python train.py --d_shared_expert=256 --hidden_act="gelu" --norm_place="pre" --qk_norm=false --tie_word_embeddings=false --optimizer="ademamix" --max_grad_norm=2.0
Below are experts of layer 3 (counted from 0) of a mixture-of-experts language model. Rows are named router (the router's row for the expert), up (a neuron's input weights, with its number) and show model dimensions 0-255. Each number is 128 + 24 x the weight over its row's rms, rounded and kept within 0 to 255.
After each expert's rows: a language model's description of what the expert responds to. This comes from a sample of Wikipedia text that the model never trained on.

# expert 51
router [140 147 106 129 128 118 140 162 111 120 120 144 159 137 112 137 136 132 137 141 138 136  91 119  96  87 149 151 143 135 136 141 120 131 139 148 129 129 114 139 139 167 152 101 116 144 106 167 101  99  88 146 179 138 139 149 129  85 153 136 132 154 112 168 135 124 112 117 135  93 116 121  85 147 129 137 123 121 181 123 157 101 114 137 109 120 103 102 116 166 159 158 149 166  90 119 142 139 136 143 134  85 113 156 148 135 121 104 127 169 122 122  69 126 164 141 139 152 142 129  86 169  86 156 154  95 128 102 141 196 137 171 108 122 163 100 147  86 141 137 102 123 125  99  95 135  96 193  93 133 157 167 121 105 131 135 122 120  78 120 118 163 103 122 142 127 122 118 113 115 125 136 129  88 142  91 130 119 143 103 160 122 144 130 139 112 126 122 142 159 159 161 105 167 156 131 105 125 144 142 176 124 104 107 155 126 130 104 140 102  93 164 108 145 133  78 124  96 142 120 153 114 116 173 140 172 115 131  97 125 102 138  91 103  98 116  98 120 147 143 124 130 150 151  65 133  87 171  71 129 100 152 147 133 117 159]
up0 [100 131 120 138 153  99 143 145 112 133 112 114 150 127 120 102  98 109 100 159 113 121 117 131  88 103  88 140 103 137  83 162 103 154  80 137 119 119 103 132 121 143 134 129 124 121 128 130 144  77 129 149 152 145 152 163 133 160 114  85 142 117  79 149 109 101 126 128 153 169 176  93 111 172 103 121 132 100 173 140 141  70 117  82 140 140  99  86  94 116 147 130 176 140 139 118 110  99 111 155 123 127 126 126 156 173 126 125 107 137 133 104 122 160 124  83 128 156 114 127  68 147 143 130 121 158 114 126 152 167 174 142 145 127 153 115 112 117 135 114 142 184 130 116 129 147 140 150 142 127 135 158 127 127 152 116 161 139 120 113 130 133 116 137 104 166 149 129 110 124 116 141  93 167 167 131 103 130 158  97 165 124 156 154 124 148  82 136 127 141 101 110 121 146 128 124 134  75 170 104  90 148 149 135 100 138 132 119 110  74 117  99 100 138 113 162  79  98  94 148 138 155 148 147 141 157 188 162 158 149 110 144 151 173 120 120 116 121 147 136  83 143  71 128 122 123 111 138 143 126  97 131 106 142 150  99]
Description: Closing pieces of place and personal names such as ton, ley, ham, bury, gel, plus ordinary nouns in titles like Way, Village, pitch.

# expert 28
router [185 104 100 131 142 130 151 177 136 139 151 181 135 103  94 114 144 129 116 135 110 119 116 123 121  67 114 160 124 103  94 143 121 138  89 103 131  94 123 149 134 128 128  95 141 131 116 137 104  91  71 132 176 135 152 147 135 111 130 142 116 128 144 152 138 127 143 119 117 129 128 132 137 100 144 100 164  86 121 144 144 125  64 134 127 126 127 103 113 142 144 149 162 131 100 110 111 114 139 151 119 142 105 156 109  96 114 159 135 135 133 134  95 148 137 158 146  97 115 158  85 158 171 126 164 118  75 133 145 168 152 166 144 106 146 100 121 149 149 129 129 104 163 102  90 148 112 125 139 134 155 130 114 131 141 145 138 108 116 105 143 206 156 125 166 116 122 113 102 131 116 157 144 113 137 114 137 102 119  99 148 154 116  90 112 164 139 102 138 146 146 133 128 113 139 103 107 117 133 120 172 115 132  80 157 135 113 144 137  99  80 176 127 121 108  95 143 106 133 119 157 116 115 120 132 124 140 125 110  91 127 121  99 155  32 127 116 112 110 149 116 103 113 174 142 121  98 155  95 110 123 199 141 103 115 171]
up0 [157  72 143  63 119  92 113 119 176 142 136 129 121 138 111 142 150 112 116 161 105 111 123  85 165 146 155 114 144  91 144 146 112 168 148 104 130 154 123 136 115 137 121 100 180 131 155 125 138  81 122  97 171 126 101 126 152 112 178 152 161 151 120  76 136 126 139 172 140 115 117 187 170 148 152 143 138 103  65 131 133 133 124  99 117 104 124 116 143 157 135 141  85 130 157 148 120 123 169 132 118 168 100 173 125 116 130 153 125 145 154 135 113 123 143 150 138 135 110 128 142 198 176 165 118 144 127 118 150  97  97 134 111 141 100  68 121  99 112  89 121 115 141 152 146 140  83 156 123  93 112 128 161 141 114 126 122 128 178 151 109 100 143 113  94 103 133 119 133 104 104 139 126 117 166 106 121 115 160 112 138 169 126 118 102 139 113 123 138 121 132 139 121 123  71 125 116 136 105 135 137 127 109 106 136 132 172 124 127 128 138 154 152 151 123  85 153 124 148 110  73 152 180 130 148 146 131  96 157 120 120 110 126 153  73 152 112  93 120 113  99 131 155 135 125 124 124 142 107 102 120 151 139  97 140 134]
Description: The word the or The, at sentence start, after prepositions, in news bullets and quoted titles.

# expert 0
router [141  87 144 142 121 146 134 132 134 166 134 140 127 105 113 111 144 142 126 128 159 133 103  96 132 117 119 149 110 114 136 135 147 112  80 145 122 143 101 131 119 130  90 117 133 135  88 191  92  99 107 126 166 134 150 131 118 127 161 103 103 102 124  95 172 132 111 134 150  98 110 115 138 147 157 123 196 135 115 158 155 152 117 147  98 130 105 120  90 189 190 137 162 133 111 101 150 139 116 140 116 146 141 138 102 154 137 125 113 128 118 149 115 110 125 130 158 139 150 173 103 166 150 123 168 147  91  70 158 127 111  98 136 144 141  82 120 135 136 126 140 118 119 110  94 159 128 147 115 125 121 167 115  79 168 119 159  87 141  82 147 148 138 121 158 132 123 115 136 166 128 130 103 127 155  86 143  95 155 114 117 104 125 101 116 155 140 127 139 146 117 155 146 119 113 160 115 120 119 156 176 156 144 133 154 150 128  91  83  99  92 156 107 100 116 141 100 136 127  85 122 131 111 189 145 130  80 140 120  91 139 143 100 131  99  84  96 100 145  91  82  88 144 147 120 103 112 128 116  93  96 129 121 139 128 168]
up0 [157 116 214  92 133 128 135  96 125 118 106 135 132 110 127 144 130 110 113 142 125 118  89 137 144 155 128 118 101 114 112  94 133 136  95 168 148 138  99 120 117 132 162  94 160 115 123 146  95 146 120 121 120 122 129 156 113 146 118 184 100 122  90 122 168 135 170 119 138 107 101 154 162 136 126 112  94 146 117  81 129 143 129 130 130 160  70  99 127  99 120 119 118 131 139 125 160 137 114 109 129 168 123 130 132 106  51 163 158 149 159 123 161 137 138  71 150 127 125 134 109 135 153  74 177 118 110 164 129 165  73 125 138 115 111 123  95 108  93 101 125 170 105 130 156 119 132  68 102 163 134 153  85 164  69 164 168 114 110  81 131 132 141 126 134 140 143 154 105 137 150 125 163 173 127 102  93 108 111 134 148 158 134 127 127 151 137 126 106 150 113 153 151 125 165 125 104 140 103 108 152 122 147 100 140 121  82 145 146 115 106 127 112 148 146 147  99 153 121 138 141 133 132 158 138 144 122 119  87 176 120 117 167 118  98  98  84 128 128 122 128 120 113 142 115 132 111 154 151 148 107 133 120 145 146 144]
Description: Hyphen bullets starting lines in infobox-style lists, plus table pipes and separators, his/her, and hyphens in anti-/non- compounds.

# expert 58
router [ 90 132 142 127 100 127 168 164 132 143 128 155 128 151  87 127 166 141 138 111 119 128  85 117 117  93 130 145 132 114  91 155 155 177 108 128 136 127 121 142 142 119 115 121 122  92 105 149 124  93  64  98 178 109 162 154 167 120 122 130  89 116 118 159 133 135 147  96 128 125 138 114 128 165 163 112 100 148 148 133 125 145 109 142 149 135  52  83 107 121 114 147 141 148  89 132 121 128 129 119 109 105 114 162 152 172 119 137 119 136 125 153  66 109 128 134 178 151 127 141 128 140 124 145 143 125 112 129 164 173 142 131 113 106 135 141 139 122 153 157 128 118 165 139 125 120 127 159 124 155 125 166 131 165 132 125 149  78 119 154 129 144 140 114 129  95  96 139 119 123 125 121 145 153 150 135 125 123 132  98 119 116 127 154 103 155 110 128 118 145 125 118 119 163 145 115 137 115 117 173 150 139 148  88 166 112 133  89 134 130  71 208 129 111 122 143 177  67 115 136 121 104 112 168 140 173 140 143 132 105 140 114 113 143 119 108 144 135 135 141  92  83 120 133  94 137  94 154  80 138  79 176 183 128 105 162]
up0 [202 163 119 151 178 106 188 144 142  79 104 152 136  81 168 126 134 150 131 129 129 179  80 102  56 115 111 169 139 103 105 112 158 127 124 142 141 132 104 160 161 112 123 116 105 131 122 115  99 128 111 120 117 150 129 135 139 151 138  77 138 166 152  85 111 105 130 136 134 105 128 124 113 103 149  98 130 118 115 115 114 106 126  63 119 106 115  92 113 116 110 165 138 126 128  94 135 154 132 134 173  99 107 134 114  85 110 102 142 125 140 153 165 172 192 102 145 115 138 130 124 151 127 118 167 157  92 128 133 148 123 121 110 111 157 163 131 105 110 137  87 117 156 116 107 143 109 142 123 147 165 143 136 151  98  91  89 138 118 128 147 150 173 155 127 155 135  97 147 148  95 137 138 164 157 127  98  94 131 144  97  98 130 162 142 161 128 123 137 124 175 134 138 134 146 136 142 132 117 112 124 116 111 109 115 101 117 158 124 115 119 123  87 151 113 145 128  87 107 113 109 186 174 113 155 166 142 119 137 102 131 130 145 147 117 145 104 114 102 125 102 128 128 118 148 119 116 169 143 119 121 124  83 111  87 138]
Description: Final suffix pieces of personal, place and taxonomic names, e.g. -a, -is, -us, -idae, -ensis, -hora.

# expert 45
router [135 140 142 124 119 149 161 177 117 127 122 157 144 116 115 143 149 105  77 104 132 115 101  64  93  75 114 150 128 116  81 111 104 134 128 108  96 152 126 132 141 116 106  91 111 156  94 168  71 119  96  96 159 136 105 137 121 111 154 134 116 102  64 153 133 113 116  94 158 141 112  80 118 133 123 103 138 140 160 100 148 130 125 126 106 126 107 125 155 197 119 150 163 150 127 114  93 101 140 154  80 116 155 115 166 154 119 121 146 120 141 142 105  84 135 101 153 171 160 141 114 118 106 188 124 136 118 128 163 162 141 150 113 124 118 106 118 136 147 140 180  82 159  90 128 147 133 159 134 123 127 158 110 117 166 131 128 124 122 116 166 153 140 141 114 141 102 111 119 128 133 131 134 144 161 120 108 132 147  93 114 106 116 115 128 135 140 127 129 141 123 131 142 151 133  83 154 117 113 123 147 145 193 107 140 117 140  93 117 110 120 178 121 164  86  93 111  88 110 142 145 117 122 152 131 154 146 134 115 131 136 147 111 132  65  80 119 112 121 150  96 103 146 122 118 110 136 179 147 139 105 143 117 140 108 172]
up0 [114  96 112 124 128 127 188 126 120 160 103 153 100  97  97  99  74 155 147  80 117 142 127 100 115 103 163 154 161 120 107 135 128 101 139 142 141 101  95 135 150 111 141 140 161 132  95 147  81  86 114 143 138 178 127 158 138 141 119 119 111 109 104 128 140 131 134 104 149 169 155 134 120 127 174 111 135 144 120 115 149 182  63 130 126 129 101  88 116 142 128 125 170 158 113 153 101 160 134 117 156 125 143 129 103 122 149 138 166 120 137  97 152 156 146 122 118 132 134 150  98 147 156 120 158  99  82 142 163 139 161 125 147 120 151 148 131 134 106 122 139 110 150  64 110 149 111 142 115  86 106 147 119 131 140 144 109 146 144 141 169 128 156 124 155 161 113 110 110  72 130 160 109 117  94 108 119 132 147 116 204 131 180 151 129 149 114 142 110 149 155 111  89  70 146 136 112  93 157 121  97 132 132  86 161 129 104 144 123  98 143 144 133 120 107 117  89 132 180 149 127 115 107 119 144 132 126  98 104 101 148 156 121 109 142 122 131 141  72 120 125 117 101 118 117 147  96  89 116 114  98 136 146 161 122 132]
Description: Short syllable pieces inside proper names and words, often after In or For, such as Ca, ra, dica, chi, plus table pipes.

# expert 63
router [161 103 106 130 123 128 120 179 192  93 141 158 145 110  88 123 109  98 134 179 155 126 113 141 125  78 128 168 110 135 136 109 127 104 104 121 124 161 130 106 166 119  97 104 104  91  93 149 125 109  98 101 197 144 138 121 148 134 137 111 114 133 110 141 140 102 155 113 172 146 125  96 119 122 109 101 169  95 126 106 144 156 123 112 106 140  81  86 121 158 184 124 131 112 114 139  84 147 115 105 115 115 101 142 150 123 121 116 121 144 111  94  83 158 175 115 124 114 109 131 111 168 161 142 161  91 106 159 126 142 131 131 153 122 116 117 128 141 134 158 120  95 147  74 140 130 109 144 132 136 135 190 153 101 164 140 161 140 120 100 131 140 191 110 142  96 144 115 123 130 135 177 118 132 139  83 156 108 181 140 146 158 168 140 139 167 111 116 150 135 123 132  94  75 116 109 134 106 134 119 132 117 122 109 123  81 114 169 166 117 133 164 168 130 129 113 149 142 128 102 134 138 113 124 135 116 153 151 110  87 120 112 105 138 110 123 119 112 121 110  79 121 148 121 107 122 111 161 159 107 110 155 139 124 134 148]
up0 [128 116 152 128 136 181 113 153 113 161 107 131 122 120 107 152 113 102 144  72 135 168  99 113 107  86 124 125 124 160 102 132  97 169 116 154 123 125  93 163 131  88 130 110 139 103 110 119  99 137 123 160 134 128  78 128 158 134 147 112 119 145 116 140 129 168  95 139 149 132 131 142 125  52 127 168 121 116 143 136 106  99 127 148 204 162 134 130 149 171 131 137 134 122 149 121 121  97  87 184 144 104 144 133  99 124 127 107  98 168  85 109 124 134 121 132  92 141  86 152 107 130 135 133 121 121 142 162 143 157 111 111 188 139 112 107 104 133 125 141 138 107 122 124 117 114 130  78  95 115 112 159 160 141 165 152 130 125  74 155  96 165 166 103 119 127 138 129 174 124 133 123 126 132 174 156 122 135 121 108 115  69 121 130 163  94 127 135 134 109 128 126 103 109 144 149 128  93 109 154  99 150 151 112  99 161 153 137 101  68 112 173 113 101 108 128 149  68 110 162 121  98 108 135 139 154 133 152 126  95 151 172 134 123 102 133 131 116 107 148 116 111 137 106 147 148 125 136 139 111 165 127 162 138 123 127]
Description: Adjectives after a, the or more, such as early, major, small, various, profound, problematic, including words ending in able.

# expert 46
router [118 165 158 154 128 151 128 181 121 127 129 146 122 136 115 160 149  80 144 134 144 153  90  96 133  80 150 152 133 109 172 138 136 143 127 118 123 128 135 147 137 121 127 131 104 100 124 146 102 105 103 116 147 146 126 166  91  83 165 134 102 141 135 175 140 134 129 100 129 124 119  71 143 125 144 165 171 108 136  92 131 152 114 133 148 149  78  71 154 153 132 127 155 117  99 130 127 107  96 148 113 101 147 125 134 173 135 143 140 111 159 138  99 131 157 107 161 147 102 169 137 160 141 114 139 108 129 123 145 156 143  73 128 114 145 121 117 160 134 150  90 107 185 104 142 141  96 128 148 128 114 159 168 171 131 111 146  68 119 158 127 169 126 111 112 132 115 129  99 120 138 176 131 143 139 120 130  86 121 108 128 136 176 131  90 146 144 125 105  97 132 153 136 129 156 124 114 104 119 109 143 155 156 120 133 150 139  83 136 104 103 176 121 123 143 100 117  88 141 117 138 116 114 117 162 117 117 135 101 120  90 137 114 108  82 135 108  89 153 137 118  98 126 133  95 135 111 160 135  82 127 190 174  97 158 175]
up0 [157 110 122 153 117 118  98 143 152 146 104 145 116 142 116 131 119 103 110 143 134 112 135 145 137 131  87 113 112  97 126 128 138 169 105 110 166 127 142 132 114 112 114 104 151 155  95 158 131 122  87 149 132 122 105 158 147 155 117  90 109 152  86 145 108 115 182 167 168 138 144 125 147 162 106 130  85 126 114 114  87  83 117 115 172 124 109 102 116 139  83 127 128 129 138 102 111 143 125 111 189 138  79 165 134 139 135 120 172 135 154 145 105 135 130 163 152 108 137 126 116 144 164 104 148 123  95 139 166 175 139 122 115 133 169 133 111 104 145 141 147 153 144 135 131 133 158 121  87 115 166 146 158  87 170 109 152 143 123  91 136 153 138 136 101 138 136 162 145 215 142 147  99 132 170 139 145 142 173 110 126 142 113  80 132 144 150  81 147 119 116  90 124 119 103 141 101 114  94 139 117 114 146 125 124 118 138 154 135 162 111 148 121 173  75 129 177 128 171 126 124 102  90  92 169 143 130 106 113 127 125 130 113 121  99 117 135 118 129  93 137 103 128  93  91 108 129 109 130  94 139  93  89 138 167 154]
Description: Later heading words such as career and life in Political career or Early life, and pipe separators in election and chart tables.

# expert 27
router [142 124 174 112 159 131 134 153 130 130 129 134 132 104 102 136 140  76  98 130 119 101 111 157 109 111  79 156 124 148 141 109 116 135  66  99 113 111 105 152 141 112  91  79  78 101 132 151  94 121 102 115 132 147 113 167 130 103 120 151  99 128 156 122 199 109 121 102 122 150 122 136 155 129 107 104 158 147 124 118  87 114 114 100 126 137 115 101 123 162 153 123 150 152 105 139 124 102 113 152 128 175 166 139 137 112  85 133 124 121 124 122 106 113 143 125 154 136 192 181  97 181 124 112 172 142 110 121 135 156 133 127 142 120 128 166 124 160 144 148 163 147 171 114 111 158 104 161 137 135 147 151 166 129 123 157 123 131 138 132 169 134 137 142 127 104 115 135 104 142 106 133 162 120 142 109 142 125 144 106 122 132 140 104  81 126 141  95 160 148 138 139 163 108 116 109 128 127 122 119 136 127 167 133 151 115 119 129 115 116 118 151 148 145 100 108 119 127 138 118 125 132 131 181 154 147 116 137 119 133 120 138  93 115 106  66 140  87  91 137  82  92  99 167  77 120  72 123 134  94 107 161 121 119  63 187]
up0 [127 117 156 151 151  87 128 141 150 142 162  71 113 132 136 151 137 132 131 119  76  91 142 119 137 162 169 117 156 139 149 104 121 128 114 126 137 107 157 168 151 127 115 126 101 112 105 117 130 137 131  98 111 116 129 173  73 135 111  92 142 152 119 147 156 116 158 103 109 104 160 130  97 120 121 109 102  99 128 119 170 159 142 139 145 119 154 131 173 150 122 140 119 172 106 151 135 130 141 103 136 165 123 118 135  76 129 152 149  81 139 132 120 136  60 137 116 110 118 115 124 160 125 152 145 138  95 166 157 143 149 110 157 116 150 155 117 125 121  84 143 141 103 127 116 128 147 139 160 115 104 142 128 108 185 143 132 131  75 111 164 143 133 128 136 144 127 107 145 107  69 139 176 163 122 145  94  87 145 111 119 177 139 122 129 129 124 100  78 135 119  93  83 168 137 132 124 109 137  90 109 164 128 135  84 169 120 112 108 123 125 159 114 139 142 156 105 126 140 119 118 119 114 193 114 141 157  98 117 111 112 124 140 152 109 144 123 139  85 151  83 113 185 182 116 111 132 119 145 156 123 130  74 102 132 136]
Description: Line breaks ending sentences or list items, and opening pieces of less common words, such as ra in raffled, ke in kegs.

# expert 30
router [124 133 126 114 128 142 168 153 163 111 123 141 153 133  89 138 140  87 142 117 122 130 112 125 135 111 136 172  74  96  79 114 156 174 107  91 123 160  92 148 162 123 100  88  98  86 102 153  86 107  72 131 150 129 137 141 120 123 142  86  81 146 130 134 140 102 124 130 120 119 136 133 141 114 152 105 135 137 115 129 123 171 115 122  93 164 127 141 117 155 118 150 110 121 115 125 110 120 134 123 106 130 124 147 164 118 106 143 130 164 120 131 117 127 126 131 147  95 131 137 102 186 143 129 190 161 132  92 114 132 113 159  93 121 103  99 130 161 124 130 120  96 162  97 121 143  88 131 114 138 131 158 178 124 156 145 129  77 138 186 116 151 150 120 139 157  94 163 132 115 101  99 128 139 142 107 144 120 137 113 132 102 136 126 124 147 129 139 152 170 150 137 133 154 120  81 107  94 137 135 148  99 157  86  97 134 151  91 156 111 105 152 152 121 116 104 124 154 155 145 136 116  92 134  98 143 143  87 137  80 104 143  83 125 108 109 152  60 126 113 132 102 140 139 122 108 109 186 103 142  90 136 116 177 129 167]
up0 [135 152 137 104 158 150 127 125 145 141 157 112 133 117 113 151 168  90 104 116 174 144 154 158  78 145 120 118 113  84  96 102 135 143  89 130 125 142 142 147 119 120  75 147 122 139 130 150 141 126  66 130 125 111 104 128 160  95 115 137  72 150 149 148 139 126 118  74 119 141  94 175 135  95 142 120 149 133 166 117  94 157  91 139 149 117 115 134 180 125 181 131 128 107 131 129 156  92 104 105 113 112 132 157 129 119 132 112  96 138 148  94 123 127 121 101 130 120 157 137 135 157 143 148 176 137 130 147 153 153 107 143 134 155 130  91 106 126 135 156 110  91 154 100 136 148 117 153  84 147 111 123 102  93 144 133 133 112 101 103 177 126 134  74 185 112 130  84 111 121 139 131 139 103 129 137  73 100 126 129 113 133 106 170 124 154 120 130  80 165 171 172 147  95 165 123 196 117 148 132 129 109 103 123 137 131 153 113 115 141 122 196 117 139 154 114 119 155 133 143 124 130 112 131 122 131 134 139 130 119 142 160 136 115 110 117 122 123 129 130 159 105  93  87 139  90 109 119 185 119  98 152 109 166 117 134]
Description: Pipes opening table rows after a line break, plus between, from, both, and name pieces after R such as el in Relativity.

# expert 47
router [120  96 178 159 156  97 164 155 152 110 133 164 111 127  81 132 128 153 140 119 106 104 113 123  98  94 150 167 109  92 119 146 152 136 112 103 177 123 166 140 113 127  92  90 114  92 130 163 102 121 123 130 174 128 105 140 157 113 152 150 113 120 107 140 140 134 116  74 126 132 154 116  97 122 123 111 144 146 129 117 128 168  90 145 120 120 112 112 166 140 144 150 147 118 102 135  89 112 112 146  96 138 120 117 140 160 112  98 160 130 118  79 138 147 174 174 178 114 120 108 121 122 138 106 161 113  93 116 124 150 138 111 109 112 111 144 136 155 169 108 147 118 177 103 122 113 140 119 111 129 113 208 139  87 144 121 114 125 100 100 172 168 143 125 131 131 115 115 131 122 125 124 140 150 135  90 131 130 152  99 135  85 111 138 140 133 115  85 135 182 141 124 126 173 147 107  87  99 176 123 173 128 142  95 146  94 125 109 120 105 118 151 140 161 148 142 145 128 113 118 120 138 147 135 118  95 162 138  66 103 165 118  88 112  96 121 128 128 133 124 113 137 124 134 145 107 120 147 119 106 112 193 163 122 128 178]
up0 [131 174 141  91  93  80 123 141 154 122 142 136 146 116 103 140 136 147 115 111  97 122 112 142 135  85 139 130 106  88 120 130 131 170 136 135 134 139 124 143 116 138 171 100 120  91 162 119  95 133 119 153 156 105  94 141 109 100 141 168  82 166  99 175 134 136 142 102 114 173 107 104 124 163 161 116 154 154 123 118 117 102 132  96 130 110 140 110 119 121 132 135 154 129 118 142 124 150 143 144 122 113 148 161 126 114 131 138 131 127 142 130 105 134 102 125 122 152 136 140 118 126 170 130 197 129  79 118 124 168  72 129 169 123  70 162 137 167 156 122 187 143 116  91 131 129 121  80  86 109 121 122 175 136 116  77 128 158 116 131  80 191 160 120  88 120  97  85 102 138 177 148 133 128 126 162 147 121 124  87 142 141 116 129  53 186 139 128 153 182 146 106 130 124 156 113 144 102 119 148 143 102 134 108 143 139 119 111 143 133 115 127 128 120 140 122 114 154 138 118 119 119 109 153 157 118 156 142 110 152 128 120 103 162 130 124  98 119 154 132  83 152 146 119 129 133 132 144  84 104  92 132 137 129 113 115]
Description: Four-digit years in date ranges, parentheses, birth dates, and tables, such as 2005–2006, 1964, 2014, plus other multi-digit numbers.

# expert 5
router [131 129 102 115 153 100 144 173 134 134 142 137 144 114 122 108 180 111 127 133 147  94 106 114 126  85 113 143  89  94 132 124 121 137 120 123 148 113  99 152 114 143 138  59 111 124 125 112  86 101  62 113 180 113 130 161 163 107 159 149 105 154 112 173 158 112 118 105 137 127 114 121 153 125 146 126 128 140 133 120 138 171  81 120 137 154 115  77 111 169 136 120 149 126 110 136  86 110 108 153 123  79 108 154 137 163  88 109 120 121 113 112  84 126 147 118 156 108 145 159 132 154 143 155 169 136  88 131 117 155 112 175 141 122 122 126 137 157 159 144 162 116 155 111 123 154 120 109 129 142 173 170 151 103 129  98 120 140 112 114 175 149  92 104 114 115 116 142 107 108 121 128 132 118 139 107 125  90 117 117 137  95 130 176 133 144 134 126 146 156 122  97 132 127 101  94 164 113 122 133 166 122 143 105 157 123 131 116 147 101 112 168  96 183 127 124 155 108  83 114 135 132 132 161 127 155 184 158 116 131 102 127 119 132 118 119 120 160 132 109  81  98 134 100  79 152  98 142  82 147 120 175 149  97 133 164]
up0 [140 122 137 139 156 125 156 108 158 111  69 135 133 121 136 135  96 154  64 137 110  71 152 152 118 121 127  89 146 184 167 119 105 142 109 137 127  87 137 150 143 125 135  95 112 118 144 136 158 137 121 151 158 154 152 105 128 136 161  84 124 112 101 152 153  53 130 108  75 133 120 129 120 151 127 113 153 183 120 140 104 151 131 133 129 163 125 123 157 144 107 100 136 131  93 144 103  94 164 125 114 119 166 128 140 124 137 142  99 133 145 156 135 134 119 146 145 113 123 135 111 164 144 132 116 115 141 161 151 105 102 140  82 169 141 128 116 153 151 121 148 138 132 171  81 130  81 133 151  69 138 174 127 121 105 108 126 136 110  87 126 157 116  93 134 141 107 120 108 139 126 121 114 113 135 165 128 126 139  34 144 176 162 109 134 118 106 122 124 180 131 101  97 120 154 127  68 109 131 103 120 105 130 149 137 127 139 111 120 118  49 135 111 142 158  93 147 108 140 145 124 109 123 121 178 112 132 133 123 132 119 165 110 128 101 142 137 162 138 138 152 139 147 142 146 112 140 132 126  99 144  99 144 109 117 105]
Description: Sports scores and dashes like 2–1, 0–2, minus signs, " the" after prepositions, and mid-word pieces of foreign names and taxa (Ranunculales).

# expert 40
router [143 169 161 121 105 129 157 184 146 155 138 137 129 152 123 146 127 114 118 134 160 108  89 115 121  64  95 125 104 132 137 141 158 138 103 151 127 128 126 150 156 160 160 182 113 152 151 138 121  98 119 160 151 146 138 122 102  80 150 114  64 122 105 132 155 151 145 108 122 120 121  91 116 132 158 107 169 117 150  88 116 164 129 144 111 166 101  83 133 131 119 141 136 134  83 124 133 110 117 157 127  90 121 132 140 108 101 150 120 104 143 124 114 117 144 136 151 137 112 175 133 123 138 129 115 142 112 137 108 153 113 139 109 133 152  81 108 193 138 174 111 107 166 108 104 150  83 122 167  97 130 159 163 124 141 136 138  85  88 139 149 163 151 132 116 152 130 128 109 107 140 177 143 110 133 117 163 126 120  96 116 134 149  87 109 147 100 108 146 118 133 125 121 122 108 146 134 106 136 149 166 109 173 113 132 111 119  96 146 100  81 159 113 100 110  91 105  90 114 106 156 104 138 144 138 125 106 130 142 140  81 140 107  98  85 152 115 125 144 114 103  93 151 124 124 153 133 121 114  97 103 179 160  98  72 167]
up0 [ 73 132 153 139 105  96 114 152 104 146 121 132 112 119  97 136 164 126 116 135 143 117 125 152 145  91 138 156 156 171  99 138 133 131 130 135 149 121  97  57 123  97  87 118 158 114 151 160 116 143 127 159 140 170 110  85 108 124 118  95 141 196 115 137 118 118 128 106 112 125 172 104 115 100 135 107 165 129 123  96  95 138 123  84 138 120  87 123 144 127 153 136 140 162  83 107  97 149 111 121 128 163 156 169 120 126 141 131 126  95 139 179 121 117 163 173 130 138 156 133 117 149 151 121 120  79 116 176 152 122 128 104  81 123 169  89 127 128 147 140 141 142 150 116 143 169 160 134 117 106 130 125 171 139 134 176 150 151 126 112 112 124 151 102 109 138  82  89 151 134 140 131 116 102 135 143 116 144  97 129  97 140 107 129 133 133  83 116 137 151 101 134  92 118 133 108 112 127 127 110 103 129 115 151 120 148 111  87 176  63 138 142 156 112 159 102 111  84 160 116 135 167  88 190 102 117 132 155 170  97 132 142 119 123 110 153 113 115 136 131 146 130 101 106 150 121 132 123 125 103 123  84 153 140 115 146]
Description: First word of a section heading or table header right after == or |, e.g. See also, Early, History, Television.

# expert 53
router [128 116 134 115 115 142 146 181 122 137 131 122 147 154 105 179 172 110 119 140 134 102  95 154  82 116 139 139  92 107  96 143 162 156 107 145 147 135  92 177 157 115 139 115 107  66 145 172  92  73 101 148 133 147 160 137 111 128  92 134 101 129 132  94 135 138 149  94 184 102 127 144 109 127 124 136 123 111 135 114 129 155 129 149 117 167  94  66 144 123 143 148 133 134  93 131 160 139 108 146 124 114 136 113 133 157 134 127 115 151 126 149 144 113 109 132 139 150 118 182 130 200 144 103 176 161 102 113 139 161 127 125 164 121 141 108 138 153 153 133 102 100 158 113 116 122  91 122 129 132 137 171 193 154 117 101 153  93 120 144 142 168 115 132  92 108 102 141 117 140 120 101 146 184 131 129 130 123 136 108 139 123 145 146 105 138 123 123 179 141 132 135 130 145 112 126  91 139 146 106 107 134  98 106 161 126 133 111 152 118  90 164 136 128 122 120 127  58 143 125 125 101 122 145 144 114 111 138 132 115 113 144 126 103  84 114 105 104 136  94 113  66 117 131 111 155 107 123 108 142  96 162 111 110  68 146]
up0 [157 136 150 100 128 105 134 140 147 162 106 116  95 158 107 154 125 105 175 148 136 131 147 127  71 153 139 161 137 100 110  99 129  84 150 109 127 164 140 119 145 132 126 115 122 119 128 129 144 140 108 141 137 119 167 112 161 142  91 145 105 132 165 127 129 108 142 122 130  99 162 131 123 145 110  85 184 151 126 112 156  88 110 148 106 135 121  93 152 119 114 156 148 145 139 152 155 139 108  90 103 153 148 114 135 117  59 107 163 170 107 134  86 104 113 109 110 189 102  92 143 129 112 103  97 117  95 146 169 131 137 140 160 151 156 137 115 143 123 147 106 122 156 144 102 154 117 119 131 125 113 132 150 152 104 148 131  88 109  93 174 143 137 144 120 127 150 110 121 117 183 152 226 156 141 138 142 101 124 117 125 113  90 129 116 162  94 111 143 113 100 131 127  82 114  95 124  98 110 106 126 106 150 120 105 101 118 161 162 110 179 175 130  98 115 129 112 140 140  89 118 128 108 160 100 152 127  95 126 136 142 100 111 121 132 135 165 152 120 131  94 110 116 168 117 109  94 104 115  96  94 140 135 151 109 115]
Description: Word-final or suffix pieces like -ter, -man, -ler, -ford, especially in taxonomic names (Icterus), plus line breaks and table pipes.